Below are experts of layer 5 (counted from 0) of a mixture-of-experts language model. Rows are named router (the router's row for the expert), gate (a neuron's input weights, with its number), up (a neuron's input weights, with its number) and show model dimensions 0-255. Each number is 128 + 24 x the weight over its row's rms, rounded and kept within 0 to 255. Numbers have three digits each.
Before each expert's rows: a language model's description of what the expert responds to; "mostly gets" lists some tokens that are sent to it at least half of the time. This comes from a sample of Wikipedia text that the model never trained on.

# expert 8
It responds to: Region and era adjectives after the, such as Central, Western, Middle, New World, plus decade and year digits in 1950s and taxon authorities.
mostly gets: " federal", " Central", " western", " Northern", " world", " Western"
router:137113131136118134108105095083137151149110141137096115097090142113143123092122117108100113125152163093119135149116062139151179125122132170150137132140102140155151100084150093117191136108095126139125137142084097127100124134102126104135148116118093109144131117164125122117123133115120100110134156102154152149141104121124143135138127158119144139126090137119154121141180100131129178102090126128097188141137102145122131107140140098138109134113164090110148127124117171139158117120151121135129162126119108107111091133130106117111126102108094097132153148120171144128095180147167186131123122132088119101124151168139131149152096127118121155134095166097085148116128131172105104161119107100137120148114149132129116129112099163127153156121108078161108130111117130126133115112105170
gate0:155144137156142133139113089114116096122124151114150124116149123144121134128123138129133124099120153134127116134130108151082139125179084161150122152099102132125152142124134101108155112150190131130151157139105085135141122128108105085156143100162123129151116101110138141100105151104159136120131127135147111155152151109114116126129113121103115170101135128172082093131135128166136113117150142118179131098160099116132109110113129177177113146136137116108124129124108120132108094128171091125122136123103110115157132123117159081146128137146144102111144067140137117128135143071139123119157125095134094136137151162116113097128149145089182141188145166158089090122131135102109116148135150103138165113138151127137113112167048129161128180110160130110101145168140093086148121182164122
up0:105153149116123160096122143088128131156140123146173114175153144162156114136138098123124096147091142133137107141146114148125163129139129132114176104130098142145120112106107143144141086141115130128147141141146133099149128110134115092113149154109087148158128135101153142164137127091089140157156117144149094070110123110133140113123157121180134104124146116084116092128113120124157108093121083090130172129072139147155156136169121139144142134134119125126133107134136161126145099135165117146164135096144147137125120151097113134161168129103084063128115106131100162159143120156132147115092132079136122171130122114145099140104134152166091111111144131117123132104083119195132131107134123141110154124092097098121108112128156157146130123132150119131161124111139124106123138164081104

# expert 13
It responds to: Nouns for buildings, sites and abstract entities after an article, such as building, site, tower, settlement, vision, region.
mostly gets: " site", " property", " idea", " structure", " tower", " building"
router:128121146148085129093097103146124157078147178123121125103070128203152164159122145093136102154143118129107134145104126167089144096151097152094171122164140140139118136182134134135103123085116154153076133165122121139132122111149117134088131109099109129125129105119141111146140142100083177163108164167097124105139131112156123163124097125099164118110108114166141119147170079121118119190081151150136131112118135138097141096125148162109135155137148148128160105150151153175131109097138148078136121092128115129098105146148119123156120122140146167105133134080166114148136166103108165099131123076130175129108122148142144114137091116133133116136146080126099150123140081144122127137120154131126157146142129167140135137116120101116107106140163104126146088121160120162140137120110122
gate1:151162121121168112121141117157172150142124078080125174105141133159136105135192163117146148113135109106123101130155157125115115151070093125117116108117123090132122132138076125145125071143127136150115152124148122115128142109108119132129155104142113139089136151120117072150136127149067113122160114085126152137143129115148156130149150152142121178106154110130151163168158071129152139109135129128104136158129118112084128137111142110135138160147108130081118103118141131133148143106126154146143158137120137108095093106163189086151082131105160158137078122126136142081167146139119127162119141128142144138145144124095070127128119081134100134122090120112137115118154139183168111127136142163144110127075113121127143123148168145114157129167111108141118142093146156135145088127091150
up1:125096122093076160112128125083102137125115091112090113115145101093100143136126148132105114135114146103131128106133145131126131107149130127157103140131128161135147166155122130131159166102079178099140074133103120125096164126139161185142143111135183089197156173131077078140171128139104154116117130167141132115118135132149136131126129099121133107144131131126131142127108137107072102141114106145156144103124154182114149093130123103105104140120130156137126132139100123152136094162135089079120150111126093133138163142140046159102177136135157100162143158119104070131120115119097101143141129157120119115115128138147128178135163142141128113088121121134123105187137147109091119090126141168095146160157103137117137156135100130119117088090117091080156108168112087120115171164126109

# expert 22
It responds to: Periods ending sentences or decimals, including those in quotes or parentheses, and digits after decimal points in coordinates.
mostly gets: "\".", ").", ".\"", " .", ".", "'."
router:115142114070129089103089113126138168118091123112121088141154142159148192135120156103149148097117109154144148132178087162124137162150134144144167122104122168126116126081102145081116126129113144105122114099150128097147141178153176124153128134105134132095105140094157110087150145134142126135129144104142128103109156160090169145166105122114146085155115127094142133113146124135092147162123097160147114147132126099145132096154134156150175138156101087122108129127176112145163063126111167111152102164108084134102093081140128120104130121137102177107117152145179139185126158119154145069157138146103107131136099112115131142123128154161195121152100147168131106119139112102138116109137170133161096163117098143120115126147107121101166132109128111092134127138123085113154109138141140
gate1:134159178116113088141126111113148111112157144089101073170106170096145158109097136132136105124109121135133104116124160095121144127083115158107122115127129112111140112144153152160139126152145127151116184120115141159105144106170124103141144149125141128138121102146128149117128167186122114135154131146148126155130099110098168150149133154119129136095109130104135104150139086140156075116145090131170077118154145091121127124094113141132092113107158102100165156064155120086113110133114134130145136123145121141146124089108136159143126101099127139146124113141150111109114146140143144116137121110140126110132124110118166096106176157136156129139133137159101116113200143132139076115144151109161117130106124144157101183165155155133173105129132128152129113132136151119107119064127108
up1:111157176163141095118104113097106123163159119113148084213133131145168210123125114138141102158144103152128126141114155122118131133104126161140125137133118124126138117138142136175115130134143114143120144114092152155106136140144139130146125151122169093132145101116171144132120166155089139137126093149154104152117116124124147167143116151126133118092118157119125126137131115122158089149116102097101081106168157105123159083126158176126113092148175103103155143093133118129144130129104122080131140107128104217135143128165138128116114077119147147128152107143152122086148144104141146106154163093113168103127109124138123114125111140146131107163119138170103120105162097120103099113134131064123133157084108135154108163141121151154134113126132107116140087139138137130093130091122137

# expert 4
It responds to: Mixed group: determiners like these, another, other, its, plus table separators and words in election or medal tables.
mostly gets: " these", " These", " classification", " Opponent", " another", " equal"
router:144131112048144248135116104112168142154091113145106144091189136068142083110122118111113169087163143109120094095125095135107128148127144136112145120094135126145131115091120092123166199164116125116130131161134113149125169144105114111146139136108059148143125175158097098070143131178129106141155156124109143151162088110122119136155099143121136125144080135144131140122172132133100138115163162120136134097070099133133121121130106153121134116170150138093092137112105131143104123141134113145130115103126122130113112129100146119106150129112119145173091162156113141155110128156117138169108163151133142132125128126121131108151162141105141123096123108149147103140160137117159141143131124120169164139147124116137092126103129121128116101114109144188096126139102151158132151148088123
gate1:129099135142118114129141158142150100138119128131108119132147128138100131130150132138075088144126179130095115118138097166127103109133132155160107129152147121142127121114143118124124094130123106148099114105110108087111102127116107119112129132118153118120103116133141137091114120134136130094092126110120111132116157137120134154108122141122125176145159149143152094074124125124115155091139143102179147106130161153155096117147095144162138100097117143127152132075095123135130112143123163152152145169137148143121144152129173104060132124134151107125160100125155172175113075081122116199134172148121083113122145119140108163182154149139165148137141128099150109140138142114094138120116129103143083144106117099131171139151119116115124121115186126092164100143138129122140101116138144
up1:109113130083146113152177089137105116129124128112101163146150101106135115093120158123134128084097172143178132102152145131141122126141147117161166111086092163131132095092145122132119116117130132167123154103118083130136120152136096111157120109150189149134143099110151094105119113135127122151080116129129104129111135098146083176138097125127118096151169127170121132157105137126195113134109136091149170171124107126132073089140123112153088108134136154144134123094075140144077134129151141149095130144149144147142143125182151134143138114154091151164128104085158071139105131136088135158197097146102102092127151118146113154101150105114160125122103150097120130130090168138139106145109165111128166114151128131095128180111141127161147100114120083058132141139143135132132105125157095

# expert 19
It responds to: Hyphens in ISBNs and compounds, and ordinal words or suffixes such as first, third, 3rd, year, mid.
mostly gets: " first", " third", " second", " fourth", "year", " fifth"
router:174150111102091131114180146120115084064141069089167122089145124092129102142089082109088130134169126142124121126185123110066110131158140125115144137163117181118107121117146103123114157168130117119172108137084116139153144108103157086157076116164138084161167135130108145143142173117191138100157125122104104120142120118143141105108183143070155167161128134116121090116082123120175139102138084142128166144129118098099133138104154119125151128140147156100088140140119142095096086112103162102187111070114147136114109139067148142130162160140152138142145138185121110145115133085094153147132171129122116097130127105139141119107130136124167121098174138134138098085104102136140098158129145157099147162126088104140069131153173124142116130095129103109122146118122116097156133167125071
gate0:141140122122120092098101110100106120102158138124128121134122127107112107161138185142111138100103148150150110148150114102141104126133111149105122106086173141128126138095148108126119113138118117132157117111158115185172111112122179136146138072123093120096152103117136125153146126135122129124139111145140136098110121103196116117116128124130107105160154089125089127115156152111171089126129144085124152133135185143112137145131160141156114113139120133078155129140117177154112083117140095139114110157083143146114160165111093130104127110121159109098121126118150106148135164139124085117091110145105117142129179094151138193111125141159183144100149147148114065099069116136135111142142141137101144154120125134140102118108105115159128118127138129154103102107130120072151109081109112
up0:133125134128139123174125150161120151102136128125164092118130146141101115164131156131138112144124117091156172146130119103143128101114069139137134126151108122141088143155146128121155096125133162126092116162111137118135107082143196108124175095084118138125120088179139112099158076146152160131152099148131126123112172152163135101153129141123129127142139099118115138133147139141113112113157171110134122117155171136101126114142157110108146093144104136132158132121135155153131090165084147087104096126117152072150132138141146116120112117079154107121128083162114178103122123148142138144121161099097096137094177156100112102143087145125131138113146140134098144103098112116096112136131126090139183152141108145108134096126133100111147086085143134128138110089111132132127193132148117

# expert 30
It responds to: The articles a or an after is or was in opening definitions of clubs and people, like "is a Spanish football team", plus year digits.
mostly gets: " annual", " Liga", " Orthodox", " RC", " fellow", " traditional"
router:122135135061124218109124114128181145160083122117116167112179128074154057085112114092130167133154148108105122096152149188107127145140157121143146096090088126154152137096143117125143157145136122097116100155141131151117165138140117150114149111146116154129153186163102141096099130132165068144154124147097115165172101102117132097135086134098133134146125141116162143137150127110117127117138175142140097106077115099161102134124087130119121144126140129099116105131097117158115117127144122151097109095102107114138143142121108101105153116137120123194122183150120084127085145108108166134100162108084121135055151149153115109119112144088141099118145123150114096129167141123160101136157144104124140136140129120131110156145136106139069099092114148142086122147132167154134128115108109
gate1:122100135166103122143134111128101135146134132121131108161113105102125117106103142136112106155106140153117106125136146126120172095140098136161113127100114155089122139137125102126146162149136117155113115146116084115090111120168192136130110096123153120130174133140152082146085155182141164120155125114125075146137156108093152120147128111093115183080136160113157128106062094169132141127131151099116147104151144144175142083111133157133085140098147110124130137137127113106134148161122095110121150098080094156154112125109099108142162109123168089142134153120088177117110111137123128154143130161104149108084131104157059148142169168100145096117149109150115156168101107158114100118136129082103144124176116106138133153156157160137135117150151136089125161149139123116113159106124113
up1:126106147137112096140144126124110119137146139086138103162103083120098123116130135124101143131066158129124155169109114133143138104120079091134130141120117116141147140151137126123120125134157080158144125140118097107154105135143177123153140105104157143109171173135134080138094151142118140114159149116131077165147172126092129117124095115117133150105131151137115106116102088137124113124097120066136116147107148133146121073128123154111133131102114108134195093088082142105164113145141107102148172125125070171183113116159137133143150096111147135146149138110103164124114122111175133109128110188123116099127139144118083160126150184110147117148137107138117152174069101125106085142098112122107144124167127083122114159111148134141142100146162113100108135122137157071161144132127112

# expert 5
It responds to: Accented letters inside foreign names (ö, ø, ä in Schöne, Wilhelmshöhe) and was/of/He in political officeholder biographies such as Minister of.
mostly gets: "ø", "ö", "ä", " Fre", " sc", "He"
router:117150106093137183117112104108139140130092137130114161111158146121129062113130096111106114100134104081103116081147121130144119139120156112130170086139125160123157161135083127093148169131113083136119126124143106136119183149149124118149146097118089149160153126141114131104141102137096100135113127155095163151161143117099140122130103173117126172122115134121102130138156065129115110132118153148153131109140070107143119111104114144109151129149113141162097105085116125148125137155136091117141120105107097095131092155153122111100143163071128139156110138152098123122089100125130137164090097185139168141134183152102125151105151135145094150098129128136196103128166143137198133151100105108116135122122107089159125132088122100132154138107111144152135099149104132134151128172120148
gate1:072108188150133091140153107144125126114171117154170128128100121146128148152145138139123161190101142098121128151134179131128161120164092127150124102133137118121101116127138149136126117126150120097149167122098146132157153110149107105121128161111121135158153160140150110179138138132105143125147125140103159137125110127156157120177124128143112128152168100128175142114106115107168123138175104143197126142090086148179153099164116125128158138167085108167106153117139101086104153130110139095135120150133125147105133111110114094142122115133123064156111104142133097099170109147141168162147079110144151120110147099114156093151111111136114102110141099083161114160115104091139110121112109151115128119146117130147150139115141127147163122121116152157108097146076147091153142171137162
up1:093113144137135090092126118117117158083121103142166101099187162162155140129155157143128115123145053147140109147140115119090145120101105123119116105096196186143067154138093074133128107090103125106129148145100153096126152142153124119112128087135116108154146141108141150128148139115101144187142163127154128116099163078154128164184111145143135150154109082120159123175139108118130174132148100114158124149079131121124126103118132134131134142120111137144149159124134145133131129132106139112108086145147075131103165102139099119124121122119100115142155156116137110137150157097124133159146138103134154134095136152129166120137135134124138116106154115113160110131114138148113144177080066154140146115121110155112172162149128124134146167084131117138113112128121113123164145085144136

# expert 2
It responds to: Closing words of organisation and law names, such as Company, Railway, Amendment, and year digits or brackets ending titles like Act 1972.
mostly gets: " Corporation", " Amendment", " Company", " Railway", " Forces", " Brigade"
router:160140154127100178141088107166143178124124095154094091100130105167152177144130099115126067127118116133061154122097141178124138142160101149132125123131175115153110120114124136192112126124135154101103135162151069141123132101128135098140122078111113164090138110113110150087118124119122148108111170157137159170108137103124133139138097129086137110130089141174123137149125064126118099181131157169091128116116117156144124135145118133136132142148121180123118076166089140110123148126175141127137105101110108173086087150154122125163149109113084141136092154111148098139100107139114120148126079103103132144117155105093116141140145122136091120136146118141070158155164119162130130122127117123137138166116128115146148115131141131086119133111116110101121142158130105166155119117099114
gate0:168158156141139150133155117112110120104136137109102091128145169126138124172086117142128118145137153138115121160167126127093134113133092140133115090140159145173132086123107125182198092155177137119129129123167112142108119085115134093172124116124144169125117117087136145091085146070128145121137173125151137169138093098090147160074127108159118139109136145170139150124164102154141116106160176123100096106141136109140114094143127131146118130125104099122109155127108101099115110076124082081144099148137118143153079136123108110140152141094121118111098127113131134137122128100114074138104106152113116128180077139141145097126111129132116078119108132142112179143123124105150119158120161088126150169113172125097116151114116118165119134141107142106084165128179094156148122128108151
up0:131112125098113139111122181131138122145147157144183106107164149139142156147093130128126133136146132090112126196152129095109132118141132143108128128100115091121139148138116141099144134134135100118124137144139154118179113130127117121108161097132161156141125120111154139112116152098112140136193098134174100123119116132135165106157140088107133158140155120103125134102119104163101153169105159139094116092143139103079093185167115151138118071174141124159192118169119138163101128149097126116109119156135095158105174119102127144132131150097106151111115136122154075143135142154140123157106120128149067126116094124145141151091095141156149141155113133123183100121168113062106113119130095091102170096149098150164130137151150171133134125119143129088166181120151163108140100105133083

# expert 7
It responds to: Pipe separators ending cells in wiki tables of fight records, filmographies and elections, plus group nouns like police, parents, family.
mostly gets: " police", " parents", " injuries", " opposition", ";;", " |"
router:122122112086196104137101113153152143163081124157149136161140124142187149110114203102090117125119115142142102109098083185168180156115128122129133124140135113134119086116122083147152134116119127114100151142146126119112136178149117109141178134084130144092152164092144112148114143115136082145169146082103140104141171166128129101157108104106147105163139126088182148170100105129116126127152118130135108141124107104140108117118128131118114154107118100171098095095144176120127124101111158134131153118139116144094131127104106116146127147112079143136098134139108142133121114141130147131166115148121119137134137153152115104096148170115144159108081084122125148101150161132115148166120134110137145143134127135094138149158087147187093107148077116116112119168119091168158078106147124
gate1:093161164116120117082086124143127113095138135144138152153116116114112080098128138116154194111088165172172119097161115129135112130126125164145149138075109103123138130128102078136158162138132083162145141121140114161130102111120103103110105126133119138121148173142100127092165136141156178119097133125132097125108154144121149161103066114121107130130134131126048114121127126140146157125122096099191156114117149104131128126178114113153121103141137120130070146136104156112142154153163135098102087108103159156145111150153121138162135116161129092135124142147117135137165132116110138136093130112147147125134119119116158183129129153126156159176164180093131086133089158137159143156107130149133156106149094161111087110141107103098135118144114150138089133142087144164131124082125126
up1:145108098082120125139163118117136116089144121135102141109128113084099125113125156137118145088072151120122156130097139150115167109120147111097110141158135139126131159137154155128130143104143136099127104130161124074109126121109150180145107129165132111118087106147122144136118109133078075153144142097117144152121140084133111119131153147135099107093147163150170151117152140104131101130075126127068150184150123163093164103119153107112085134168088099110150126110173144173124101102146165177124140131148122120101150127128161132129144121100137187140116127097143089133112165082082139095171164139135128136148137106133077134199096079110165090082116133146123160104122130149110125112110156104132142141136144130119150146114136158114171137083111117148148112153117114055111170142134108

# expert 18
It responds to: Hot in Billboard Hot 100 and similar chart names, digits, and modifiers like main, electric, passenger, Steam, plus LaTeX backslashes.
mostly gets: " main", " Hot", " Steam", " electric", " passenger", " Motor"
router:135134164117117169154120097097140133162107136130104146091109118104165097082184106091157145124157160152109098137163146132097130132098164174052140079128126128143097097154123122150133184138118172132130134135090120140163148135132154090128127141134115103085115120136123119089118126142090093151087174156127120146154092115146123116137099147127142164092097121098113172120144120116111122115129144095139101146094112113116123166084106092120127123136138156092135171105110162118124134131135123155137142129077151102086131143106131116101117146121135161135156170135105109127137098123132114172115170114126138087129129153139168135117078134128136134133126153141071090111133143161120091139092124104128196118167115166116150155149133090110138171137108139137132131121117147129122148084125134
gate0:102100110147137126155159141152130111114139131104111137150148135152111146116104135148120116129143193122100152135130141134096106106111144161118107135153098145132096114161095139132161095144155169095153122127117110114138158131123109132090153105150150122130086141097132107095121090128162120142189136121153092141123119181119124110127117124139129148146169146165138155157093143178111127175108155133111107139148176119138124119129090104165114111136117128158153153101099100122144142121163144084162137181126110191124150111159139135122132147163133143103150155119114149131156107105133115118114153140138108136101087103093120140100090130152106105131155124162123090113120140180141128122103113163133144129141130153114110154145089106072160130154168154099103114100141111120141108124115157
up0:122140112152132115119134128119139141081122103135142129146150166097157119145152098119152148146081116113158122130144148138128155138126094090132120139068147118121140152092153122129162146084098090081134136134146139114141151095113122121174142134082143137138193121157075147155087184151094093130177120157108186116140130137133144130116169129112126125106100135129146118139138085101160152118137107112118162119087121138124140127104081131131093150110105150130126121135138124103122152122116090137098110108140186110140135112107150115110165122088121162130089080160157124104121133126068100120129124147108130108160110141131118117111131133120082141132130113087119154091127085085128141108149106125123148120098132132097136116106182191130135156121104106103183126153120133140074136112157134

# expert 21
It responds to: Spaces, en dashes, digits and pipes inside sports score lines and tables, such as tennis set scores 6–3, 4–6.
mostly gets: "^{(", " peace", ")},", " Paris", " Beijing", "Scientific"
router:165139165143156115123177133120144135143107093089135144138171150129116111137131114085160149109131089111111097082162113133126131139155129142130127124141165131138126102075090113110150182115107093112124122134084135126144190092128128126171099132102155093154115168118110150150121099156119124162125077117104139144128150129140118119091119156127132137131122161127100116118114127135074094170130134097163131145122117168170111159105110125102129181110127126147118143073108112130144148115070140159127115157169142096135149111107143130110171142154130147130134140111131154098133112101119126106112158122110130107181130165085108148093168144076092149118105152106126089126156124152121129135114117133173146146146102115113131170110183145105131138125116093177075166108146095163109092146125131
gate0:135128161123127145102132137102104103121139131110128124127103177108116089159121129152139100121116127088150131118097113115123173098113101114132116098128164124151168131127156075134105129107110111099138164115175074118146120090138155130150106174136157132126133101095136118135128109152102060114105068144103118098115125069089145106110088143129100143133104153116137100121108149132147112146149111122106131158159145130125106141093162141108136145076125124151121123127140139168157127157148122132111093156166120120147130167122142121145090100139114108160118120132137120115106149137149110111131131137151112127134133061137104145102149117121144093177125141140157114136173121143079138108133135112149120071136107142073115136146144095139169140140174132087096125136093139110132127190113108
up0:180101125118120113115182150102135122118137127139159115116124160112116108148097140131130102127127145086136105139126139141133168118129137097169109105145137146133120130163158080153132162103144127099142165093147140138154119096138147173139124147148122128127148107096160076101123120164137098116115091092115115088112094102135126099132122140155108107128117120122156113089132139117146095151124100113125123185122160139075133150079143103105144124089141115159145126137122145153133139097139124128147117144154131125125135179157113148153100103169112090131100098139117104154130124145133106140154132140180123144163123080120136102106108156143132084153128139117160095141131089114104135113146136146150141123150119131125119172097105088128116151145176158093129132155117114177127131180137093

# expert 29
It responds to: Prepositions and articles in work titles and foreign phrases, such as en, di, de, in A minor, for cello.
mostly gets: " di", " i", "For", " e", " For", " du"
router:171156100161144123116126138092158170148124097122123110091109165111179103094141143139161123081148106123118146133115140119060127135132141076126131146061127102125177120139128114098160144156091118161132128118120154122135129129069159103151184101147168152095064136153110121123153127114121149143147129159124157115152145139122165134131135120124145149135130145140120058147099144134135113133109129141152124128105097097118158174136138158162123081151135128109130132116136117109149108143098116098082100133102111129102093160152129137171126141098166102096128143164139124127144132155121112105055123139109140151128149172111103114121141154093146158097109144145152085159151150149137090160104153173139103138108115113119110118163143117164135157123146178134115123111116094118141132100103122
gate1:102117129118126088126118148164140103139162128112135142127134121115106133136112147128118137148089088151126165143058145129111120136126168098133112136182125126139134131156157156100128088114095082129101161099134155169132153162101124177086188142111176147140122104109095130121128114102102143122142109117161115126129156106140122132121133130147096093113150108147110106125123167121147170157099176150129153117148169104176134125144089133094132122109116187148158111122135088087095117152151139156135105131115078106102149141072111105130122133135124144105077178125088129140133156159132109137112185076091134085159137160121157110117145148117131143123125145098173125141107148142105127174141130160107123124144131102126143129132136115131136146112147103139142108119069160114111159087138190
up1:147129113120149154140153131098118155098123127151093126089147099116127133144108105141143106133174134108122096143148135115139082130104147179115113119112134170077136132125086131149119166147179159128158109134128122084121140098168146084115109108135130104116141167173138129133146141155144153116103170175126103123154086136149096152143115141116137138127126140125128142139147076140107094122147115105116128155145099177078119155084162116120108143146158099125112127140115127139136144128107112114128168101130142105120098122148133134120091102120145121156148101117145140134128084062125153130132075167125111163113114109156113138141134083153165120131109141178128174121173092088100116070093134131136147129132132126120111076123087112148107140133142133109105166095148107164115106141077093

# expert 26
It responds to: Spaces, digits and pipes inside sports and results tables, such as rank numbers and position codes DF, MF, GK.
mostly gets: " Set", "   ", " DF", " MF", " FW", " GK"
router:107131137136137161087132155111122157198097111141127122135112095119185095121088091090139123096113070109135081154166122127149128136147089165124113120138115085141126124088123131135166141190164112086124128132176120131120071076099114176128099128131128138131141125133105131122149148150139094128110138129128112106139120121085144138094173149119124113093131173123157136119087103145107123155122183097089107134133140124121116136146109142139151110093155091118136114142141107134115134114143137134180096114158115135124123139132129113087124132137088156093142172147110099110145133163141137110067105136108147143155189147145093159154145118127155165095057121127159158116145132125125116148101101072135138110126125109146162119124145132139116081134125145133107149184104123135113156128121141
gate0:141113126092111146142100074151122117106129133117157099104152113142085147138144132138159137103141149108109116123103106097106118122131154138120095109088100169161156147081124110086151099134167136139096148152088178128159127153100114143119139145148141171159153127162137134095108115114151117101143143128131090140156131137137114099110103143125125104146107140118138124147131165117092090111141162127148120113138163103070101110141174102102154078107121106090142113104175120150123134159107149144112121146098140111122133135161146101130134158093137163103102102106152127121142118067138126128158119147149119150098129161131163105082105155164117103151148155145109131139133140158147137134114113133117094144157114089134120113101148149137141121108108115168138160160096120139092136159102155
up0:139143091155126100139128184104103127096129125120149138150129136134127154135184126136137130135094127129118126141167107109125139122142115142102111124139114117119177097107094139153120087134189140100147128096134156117100135139104111128144092160126136100077142115115100145112095142109130161111127154153125134117099142099120090101113132137149131129107160140162149136130140157115137083122137124113129119116164128114145123096146144134162147128142071128152105123161132132141152158132101124152129126155128130127156118158089118108137109131157099095135101151145113137108125125113130126113130134177135123132152122149092084118095138116106095110110139107143193165098132151114121142099108115177129115133146139127129127132085121165149126129129112140130142186166120120111175149101128146

# expert 24
It responds to: Conjunctions and clause openers such as when, but, because, if, as, that, however, starting subordinate clauses in prose or quotes.
mostly gets: " when", " but", " because", " if", " However", " what"
router:122151108083142161075144128128115152060139130113179129097112093087100051172122160186150126153142126148137113157095145097128115111139121119122107148092094139115138119122129166177127124081133111127146097080154127142152140165090154129104106118104177112131152148115127142110112113100131123112119121131162111078143162145138146126187126138125185092124123100115079113128164117116111099164158089125133125127082112126102146144129117078124115154129131173120125145152151123148153126161146125087098130147169115155162162124150149149151137181123087165102141131122117123135139094113140189148143140117150159140137124138100145127140150123143119103116091134136140123178116163121108118084132106115115146087095090126160170124127148060106179145115142123106154139126130121120100139149139115
gate1:162140168107127117084155152168127133121110152143121099108065106110123124147090122121089138112100105144172166095106120108108126141146118151143152142136153185112148139164156158188157139110143145146111166101138122107088108131158115099104103164116126113135164098141127121125169093093170131128092103157131137127122122116091151115136131069139127121127154161155101153119118136145075140144131136115111131137135122149105139119096166084147107143134161144114122125079147120155139155106110173144117122158114122072111140116111151151107137129142134092108125112103102115134112104127152132099113119112148126100170086165163135137160125167152140109143157111086140119118100114131111107108157122126136101109136122114143160193199161138155100089139112173080142099159164129124143145102130126
up1:160129131126104138126168144151150115099125132115137156095129091129075132123126112109092116115151161086094139107168160125160125116112101162113167120110122149119139127127128147150137138158106133151117182093134162135119129147158146146109132127124125130178098182131141143145123151128131106145117087153130214159122117166174093159153108184110121110115165133120112123159103119129163107139140125146167132127188112140132094104135150119133087206131158149126146126105147128145114090093175074093121110103097155157131117138094117118147127109172156138136121157141118090158141152104133147101162140177117099109144135112129141110126138149122117105107107128129163084117123129177142131166112133127108124086123124093169122104111112136148137168138090118169147115110115155119102121149116158

# expert 17
It responds to: Function words in sports career narratives, such as during, each, the season, his post, plus some Thai characters.
mostly gets: " voyage", " Friday", " initial", "เ", "ก", "ª"
router:138137098085147231121130124123182144173094119143110167100192160079115062076136113107122146103136133080104103102132153139115102137112132105133155071072117124145132136133124149141141164144123147102114122132125113127111126135083153152140134156131057121136121179158136127076130085163143083143167141115124130142157106142100154119129118148106135133149087112144141128117131159126120115141133155157103125114073095111143095162136072135129143124164123136088101101094091162155115106169135135140128096123123136138099115142098128085070173178112135160178117161157110113125110098133147116129109134142130131097112132142143127114152146130114170143106131113143132109115151127139179132129127113107162176113162112105170088114153116128146124109090083130155083137143126139110133128121099124
gate1:145153166141096134117113105111132132135157141114134132142111135143070116120106155120140082141169094129104099116091132126163145116105151146113113171135129125163142116121108116101098131146123128125147143153161144095156151114117125141091153140119166156158127152124103131134166147095149145120135117119122089153145140125121152101093126104118117148104140112140142129122128160144077102136099117183131089094125141129130123122142115101151164133124133130129096117144144172135138145102098136116155112131113109120134147158105157143154101141136081121107140141123163125121160161106133085118133122110166144084098139134167128090134126144120095142129091123095152102145142108128160133181139095159112116123095119095143147127148103177129150130119164109099158145134116151142089173167041160
up1:138135146110147143137095136130139138102137117115125122160132141143113105133106153132114115132141094159076147104065147161154160126096149110125153146127140095158153163137094142115124155116140146147115099144128106131166109093140142076125169113107125151149089136131099134157110129156103163150115148144089117127126150129108148160125152109145137145135148136140160117141130122092092112113137148147076135136155140125164174070135136126085143129110111118142105137133137160110144115159106129114096101104152119123112125124099143119164122096112125092153121129135158132126133116110127120136130105126139152076104148141182159138141149169130133115121122151098078142171136158118173098168125109155114081144090087131121147130130150132122146105092134139173130084146122137111121167164092150

# expert 25
It responds to: Middle word pieces inside non-English names and terms, such as Chid-amb-aram, Sat-rap-i, K-het-kh, Stras-eni.
mostly gets: "amb", "ev", "ș", "isl", "yd", "rov"
router:084084128103082205143091108180111079112127136125119094133136156171156118122127040112178103168124117154126120101118148154133122175136157131108159154127108096142109161092145127144111147150197141068133167135155140124105067131143096115128075120092151135138140163154129131097133154136119116151087134150123104150106149157102117136125134122086119167147108129149155119142143155133161128115163133127145115117118117135115133126161101106129135131124133106118185165110127150128133163145145140146089091115131100156157131123105090180129143107157095124130131167115130154120120150170113142164169139107127179129129069121151113097152121131131131147170119091146130131146136131125125120127126117135141136089121148100147112146116093140112140122117120124129154145133178135155114134147204119
gate0:158080159146149159054148164120124142124147173150151108168124126149144141173107117128111100141159130130110105127109133128131147134134111079130122134137117148121103119108113163144154087147126103109147103176069126143122159157078112158131153135124126151165149129132130161137092107137138169106151118124151139132164171139120114161091122150155134110103118127130109144128110092139135106126147149124146126145122117130164109133118097130144147133118130135123130101139128153131075136162143134115116116106146139117150127132107099119120163106150092132150110122112136140110100095140137110122167115125151109147127170115134136084125171155133087117133100105115177126146114142124124103125074151092130131158154110135135149104111175149125124185137164127183127165097149134112184101151134152
up0:108080140107137146160123133105108142114139116087126090156100110143137133146148120128123127135120111095161119150118171093101151118108110128139159109152135109146090116130173149132118115130122149102107133154120091116127137111086120107156162115180129112151154105162123169151121142127101162117180122160133140156127156138133141129101153121122139110130131108125153118094149098101125096131142114162114082135150127148160147174110108120157162126108163115142196114126106137121116115148134167118138113129097164127110102093132122123161107109153131131091107089111155129140132086159137128101150109127131166129144109115144179103144122143153085099111119085123134112139106118110140115101110126111125119149112097147135156108139129104117139156127149143101144167154138102165128152132157194